Below are experts of layer 7 (counted from 0) of a mixture-of-experts language model. Rows are named router (the router's row for the expert), up (a neuron's input weights, with its number), down (a neuron's output weights, with its number) and show model dimensions 384-431. Each number is 128 + 24 x the weight over its row's rms, rounded and kept within 0 to 255. Numbers have three digits each.
Before each expert's rows: a language model's description of what the expert responds to. This comes from a sample of Wikipedia text that the model never trained on.

# expert 13
What it handles: Table cell separators. Pipe separators inside sports and awards tables, plus closing parentheses, colons and adverbs like then, never, ever, once after a subject.
router:135150112085126104137105064144153121110167149122152089132125123152114155148110148137128138152132128139102085108137109120123124164101107147142112
up0:152127110120145145130118143119103163127159098115100137099092144160127099123106106152139105141109101133085149167135152152083151159124094083127060
down0:164144099079136174089140092126149107141127130155123133142123144186128124150154116103140124149145109130150101136113137120132116156107158112115163
up1:106150151145116144108157107104145139112176117143160130087138079097130123131120158161111132167104113135091152096135130129137085116113124132085141
down1:117122125124150080136114122151113119105128111176120122148127157139115129142144154112143105095149149109201123143142113179131148076165161156117121
up2:137138121098166115151117075192105104133132133147181156102155076150129128150110097124124157128118112140108112094179108190142163154122126123144155
down2:121170123160088133141170131117138145164162147106124142078122150086101123087138112143129092136145125172168109126156086107166126121099127200154148
up3:117138136144128163161092155169102121125134128138150114125134152124145138102091133136129099145129125155113076113140144141151135108110077114136097
down3:126158141119109132106168135101134132106102110105161141160159121124153140168165145123077127118135121136093102118087149130139165118141153114154119
up4:093164103147102088093141156137076145144135109110144155158122134098129131113146166128146113155094128131155192136167093123112117112128162119158091
down4:141185129139136135127130079158106131113165135087082111115149125157127130158133126118114098112088130109082086089125104139137113087137098105144101
up5:074139194120149101130152165131130092131150139116121109063137159100158128092117142144185117163126148116098106138129112134104172130103129108137097
down5:117118139108151112136162171134113122135137092120142109096119148162137159165089158123113142113136143116110122117104130081148134138130142130095121
up6:143112086105112121145132100110152123111102136104145128142138095128127123111137138155150136138181081093152122112122140141163136140083141121142131
down6:134153131108117114161134156152180116165136072107102119153121124121107176184133107098140124141102132140167167125133122127133143126111125152075131
up7:135152097104138140101137110126131156124118137129110137083167110132149110139098114121098084151141115125113113121132179182180137145152116084176135
down7:113088144095153119136145133105128088137105129108136086132094118112099124176129115146136089114130123179150098131098105099123161153109145087137125
up8:198144151103117124126149113165111134143126116100131175120160119092126150114136110174122204137094082104119101118139141117111116136128131140140154
down8:189147132103116132137107110117142126139134164116109078110120140107088132139145137101154149151104147112153135141127181179086129147119103146105119
up9:149112103116075126106109137140119159097127143124131155145129138134129120137110128110128107142173123147123143118113134152073126133127102124116143
down9:154133145179192164120132097142118126121135119114128124126095138137152118071156138106148113096178081134109129137085154152159149132176116144105100
up10:136158164146115142152127144130153154121117124152129128099093167144133093136112144125081079116132110122074098114120154129117085147127075098137148
down10:162081156149155115139090125110146083143120094117160138102096124119134112125140125149140128130126127121115092160095151107101144098165094130156120
up11:101126102125166175124115095123153108133138150168112111142128130126087157133138158133176094114114114149113075111161081153150110113091103140125101
down11:176122128122126137147097116112166099112102178125140135144107119128133148127131103186136099114138149135112130129106124116105122134140129119146161
up12:095152156140076158111130120142146138126136139178108098160121134159073121135111145156154136126153145106141142137107139136118087105167150097181148
down12:079121120171139134089129116149143091125175177115119122136147121118105133155138169115125117102121132127136132123146135096172145134108087116134151
up13:159161155136112108112138173113143162119151125157113099141150101159169105100133122112110159123132116102094146150164146163108148136097162109126120
down13:121109122172120134126133112128103143147127145086111131120152138165116106123118153104165135120163140112129152182078109118197180112152123140113115
up14:114124121132136156123146103122106111100114122147117120144125116150088154135116121150131146092143164095147127116091177174137099116155127107125113
down14:123127162173137117103153113121087101087149135177126133150144137105123132094164117104136099126092091119128091113151113161130162117134131188105098
up15:134155111135129173157112145153149145110106146180112149113159099116112108127133146168151136117104128106102115117147142131131159119130134144125116
down15:126099105124122140130123133116151156154153104141124150153136143155137145139102136131129148117152105122125109118105113121094087129128128177118132
up16:121141147130122123123127185146158146158153127066110109138128124149115130156120090139129078102097113124096129144097146128152141120123131143116073
down16:138162148105141132152188158126156069111122118132119142176146113144114120108108105098146144148172103101124154120127137135122156143146125130083131
up17:120162118139136134108105159104149126125124132144102129112132099123135106161165165120133145163119121128127103136119104148128070109157156128185109
down17:145077153107107172141127134126122108124109148107112104096180104120134155134133127132138099114123105131150158127152127113098151119145144111116130
up18:165143134128148066090173128106128163120092137098086153137110134162139127103129122186116141130110101129133129158147072116147085148123125181093155
down18:094132129115138094095152149108115156097162125151144105083121101117135158164125146105138114158139187122144109152131136109125101096152119126115118
up19:123104156147072113140148089157101155163156118114136130109156155115128140160130112119150132116126141148108106125158137099155105106137136135126092
down19:125123130093117136168098151076140151120144136151151109112116157141145123108122163120079156110101131096104163146138151133108110104126129103130117
up20:065155084079169126106135088144115159131139105103139148138130142194154169093138120127118131125128087161137126156119091152147154136113102126134155
down20:122157113128105133118121151155126171149144124147130139126153156108128105162122133140140144159149185083119137128133168143135100115140122080111121
up21:140104137132170163139118161110169122093105112105092147123108127154101122116108101159131127133126125105107152111149097125114143167138150112106113
down21:124143172140121146121121161099113134155078123159078169182137134138108118131167119108146147173188139150145137165127153118128115142143080162132143
up22:104130164119144131096175116216159193107134119127137157144066156102091103135163110165086166109134122100120121094116104101117096160116106105117122
down22:085103121045176116126144123128120155111145082140141127139100153132167135126105153115073090115165108142103098151117117110112102122178136161106126
up23:146105125143112134155114096165167117128107113139136138180075132121097144094094149153115164137091170143102107131098146120105135124131175141151099
down23:078124114166078125140129114126139127132145120106113131113173145087107147125103093114147114126135090110130121127121142136178143108104174136140109
up24:138151095145097139152167107128100105122086116129111121142144121113142176128114111112138137099110118128185104133104149158107097187137146137161114
down24:104094187148139136099141128140126146155139142135122158123135126141168117117166144125154111147127137118105153149124106159145099079153100123164135
up25:101105117121094087120126101134140126104118110123124151116161108131131140114139131125156131084137118111117125142152127139140103152137153098127125
down25:143155132073164154140118129126131118155099149159108192099142152091074138182127110107123138133089116150155108126127111154124108076145152155127103
up26:122125083097126168130099129149153133152167105173153122146116108140142131105117102094123135137144150102142087091139138134091116146080097149087132
down26:093091158118178142094143144108137064092147137126161129109146153113076125172138126116132105149128092111138108149103099173130153128123117128109137
up27:132102175139091114130145121129116168166135135159160113109183131130119129110145109125131165133131129120088095124092150154125149158109123117134077
down27:163099105069101102091135119139136134137098147068122113130143139141121133112146144121100130118153137125184172097098117128140151133122136103094118
up28:150110120116135116169143108126095147153134155170149103115145111131152107093117099150134155139149071154091083099137113112148101110146117126130124
down28:102141170139115120113117144119143117150125083153142153128138106105149178156187104141105136134125141087115140146096151103143095120117147098148125
up29:124103160146127145132160149137101141121125138087089108166120155133140150135153146125131095199129133142106131090141114126115128110098143184157140
down29:140143151133103097097147160107159136132114157177083169141103155151089160120126078177118146099140111125133084104117139144128149105096140118143095
up30:151122134131130125148150081126150078093123121171119128146143087103124174160105127157160150138156145128140138127145131171099149147109155097171148
down30:107146127161085102158112087137141122178125151126136146118153105131111172130125106153146110140140117152117116133173122144134141110118125113118123
up31:136122122106152110139109110154125126115130132145131137157120130137148129120104151120157138147138139101146094108146133144129164153153138130114108
down31:094100093123132169106136163097128128108140099131145118132155092080179125122156138106135121136136161131105135136100104125153137100144136146118160
up32:110118142111095118112142108110167174137094119132164150160118099154118158154156138135138135074134117114142144112151106123145117144086115134125164
down32:104145129152113138137133149110113165157163114086141135116080102115133098091097132116134081152106080165187142137126084126124084121122066156148122
up33:129174157127186134109108141110141158099132155181128124138081127126126161097187116122111152132152100111135089090123100107135118154104099106128155
down33:158147132166153098115113112139114151115131152140167147142110114156112140101076100130143068109173114166157116140130142088107121153144129134118152
up34:094138114107146092126140159114114102112114083088096124109113155132097072091116131094115125133138148093149135144106146101132133109102136059132127
down34:172101112138155110154104116140109147132106128088129137158126111158149122137126156118121149138155138096143115119147120133094116144148153119110129
up35:112142123139096169137129130176170132148152101135135133151141135163157129147116141080130179097141152126095081125074118145098172100096148146128110
down35:160152090145114139126147185096134126113106119135139105120140106081168094153108184102086132104142140080171109157152108178130167151162155151140113
up36:136125102177128154120100136137118154085118088123086133143127111100065106106101111127168106136126134107114148099117168120099146132135106164175118
down36:143140139089139104143110116134168125132117112096148113125120128149141124198086113162085106119092125132155124126102163126188098173100145114112133
up37:108101151086162088138108128125103115130127092143120128134134157159094177096173138117122124112095147113140081101127138138140090136113146132112128
down37:138149122147110119146139082111097160132154117124135110089141129134143105105128111092173093124115117097149144079137116139115181147088117106125102
up38:086145158137153111106135164137139163137130130106161139129144132134105111172157145150107168140105088127156156128118122112148156159152126130097138
down38:170108111105146150125165121149130109137152157129111103137148135145127123144088148156113129102133120130144146124120076153108141124116149114098112
up39:095159145124135116107131113138144164121157118123150138119161147115182141121128100170105145137173106055137115111097105134134131122103102162130118
down39:127170107082137124111173119119167155123158126117135104124120135134147113115135157100136134128149147128155135133137082147158177163154148128129095
up40:129112151143116141130128154131121128111101127145149103133128124119084116147155121133119077114079160154125144148091093112124114153140129113103046
down40:149117162134150115084132068112168119105148120108119145173168072143122150169192154105072115109120075169119102130093146139139175120165133128117197
up41:116142123143141134140154103090156118140157117175093120097119138124136127124091159127115164130154131071110122111095134164160079140156170138201120
down41:108136164177091146088125129137133171127169101120146089121075109128119105177177162132153167114094094115138065156115097137122128126128094120134115
up42:129117108120107156124126165133134158118116105146141145123120152144151161115131118106123143129160126110125140127118151136158161161102105079150125
down42:123112104099115128137109119142148102107119116118076097112138142128164126111140125133130100090130094141172117141183159135091180112152130144127131
up43:145117123144128094100141134115082124121145107133101109118117142141150158106104113119167124146121099098124163076144157128124162138193098114153136
down43:131132120138142106113126136119141169131098107157141161161114113166097076132167118161172115130138204093141139141104143156115125118163098116129142
up44:118128141139101098108093117134117166118127115115120130109139139126132135118107113144126140109136114156094157159090078103099119104143146154090089
down44:111095113100146103147116155120170115119142064101104144152117126152161140113116138201146143105170102150121137122140093134150121180084124142121159
up45:117147148142155107132149117085147108137116110181114134088102110102085150146148179160142154116108155121106117117154115154176150144125121134155187
down45:105104124155177146152117111150132154106097138104116120121190150112148137131083142136137120074148149126084113119156146115099113104105090093135135
up46:106121172097132088155127124131120153130123158126133126105124141093126129090163130162102142149118143156098105113164139143112147122170128116171115
down46:093123147157127118185127133162145114153124117082159105120091143163087133126073117144129142116111142170158140145118129147100147108149143124102097
up47:138165107067103078117134121134131125111123163109114096133136148166141153118104113156108122129127125113114162101165138159118085139081161152124147
down47:118136159129115135114165155091108144185165125146104122127165109157102113120181147119183122116120129129109119124135136123118140107180125159100115
up48:121088121078146119131139136131128173107182135092160131137154167116156155154125112117187142130105155128116091112137126115112170105136132117102109
down48:112174164139175122156133205147120120166099114117133155123155089118126157104104111134165072121155179138153137167149120128147163112077134123169127
up49:090131114123132129114120147155138121128113072118134113143133133133126133141160142128109069111137084116165152117122142176168131108131129096108107
down49:134124133141103134098133141087112104189142128169117135150113090146105134115105087170116123124116107116154122124156135121122142152158119136111131
up50:143134143135130097095098087132133129140147126094137103088128123195126160155106166140128147083093160128116102155130154141124179133111125155130141
down50:126156139128135124128187117117142150124126133116142154121089145075085100090168122125135105119092172128128151097187135166125152117149114138176129
up51:117141152146104133136140127164109123111169132132098100135123063148128180127095155128144129117124136156129143080105111146120126140109122100117092
down51:130117134080114129147130136066160143115115136104109122097144111155145100127136115111143083125103118097141123132130141116097129098114146118110143
up52:142108083169102108129095140134133103148139153082146142132169142135156140132150129113156129159083139131160120112141138113104161153126102132135119
down52:139108161115156106128136149105131134154128123129121142123135109143149109160149138087124104157104087123162145158156131133113126147136104160098101
up53:076148139144117127151147136171129138122126141162152126106130142128151133121136145135158099167144115151106123133132078135105129120140158094142116
down53:160143140114072119145108157095110140132144133189102125097134099167140139130109113145098135118095118073116140080103142179155150105159164049099107
up54:119137135135102110124145131128089153117118137134120151142134156114138195121105173142156115096107110147135117111158119132145077122137137166162136
down54:144150137149111098117140144107117164183174161108143105135102144135123141051133142142126151140120116135113134160133154151116122111142135134136090
up55:134123176126172061148121137122144112103147186093146123119122079084148108109138124144114124124160164075133094120178126101084124120163145128094120
down55:132139145118127132116144126116146134143096142146143127149178144122090141121188103108160126092134150145111157130177119139117126095081134114143159
up56:091128152091164113161134162135129089091132107157120153115139127133139118119144170108105133101130101147129104127122128115129159113141164123126095
down56:063103108134159111091162137150079111104168087158159099175135164118169127051118106109126100155143109123121142143160144089105190097155143110151140
up57:138103112109136135135141169154121141137186131093117119182137116138110135128102150093137172108107140111137139099138127111109106166138143106141076
down57:114101105152123137145119126138103155136157088137168149108141117141182091187117131167103125138142163128174171132120133149098159069133162124131107
up58:140087127093125095119120101124119136103103097116122117156107111124148137109127135179152148142090173143136107104165119151146074155082130124100132
down58:098117152072125164189135102123171142132109147153110144117119146108129124150149147159137112093137119073135143168146110141122105123151104157098132
up59:131125153087102118088126106111136152142159154096145131110116175194123108088118097142162100105158133138105123129107124087070091136119177118147125
down59:143160097186112125108151095125098084087126142125100145120105136100126132110148196106102111112126116122123139123124144151139112138148111104109158
up60:111162096143144123092151146152157144106168143156126147128148151092097108179122144138114152127157107130130147124141149143163154097116120157143144
down60:122146148122099158101116112155139125103146107144125107145166144158099118085103150095125127100131071137141122119146135140119153132134118153120090
up61:066114171107122113105147119154101117145100113154120118121106110144166169136144132129117169090109141126133182133123137174080146133144120117116123
down61:127162118102117104127154129108161139128130137119062142113101109134112104162146129140098172138132166065079121146139121135149137121127176101160108
up62:098135172112145135155131115151122086121108133145117123102078109114131149117165127118061178135137156103128129136144108136125120126195128106141103
down62:092129113120130121125127104132132128109149085115139143111135170070186122134138113130078121096115165107110113158146082153126151150125143167138132
up63:143158190118104125109167140128121168135118155127081137123158093128106112122070130119134162105123147077138097155147112154146161165143066159087136
down63:128121126136152132105130107123118111172120101127110056160105148132141121176133139108144140090147114156142087114153128082090152156182117141158103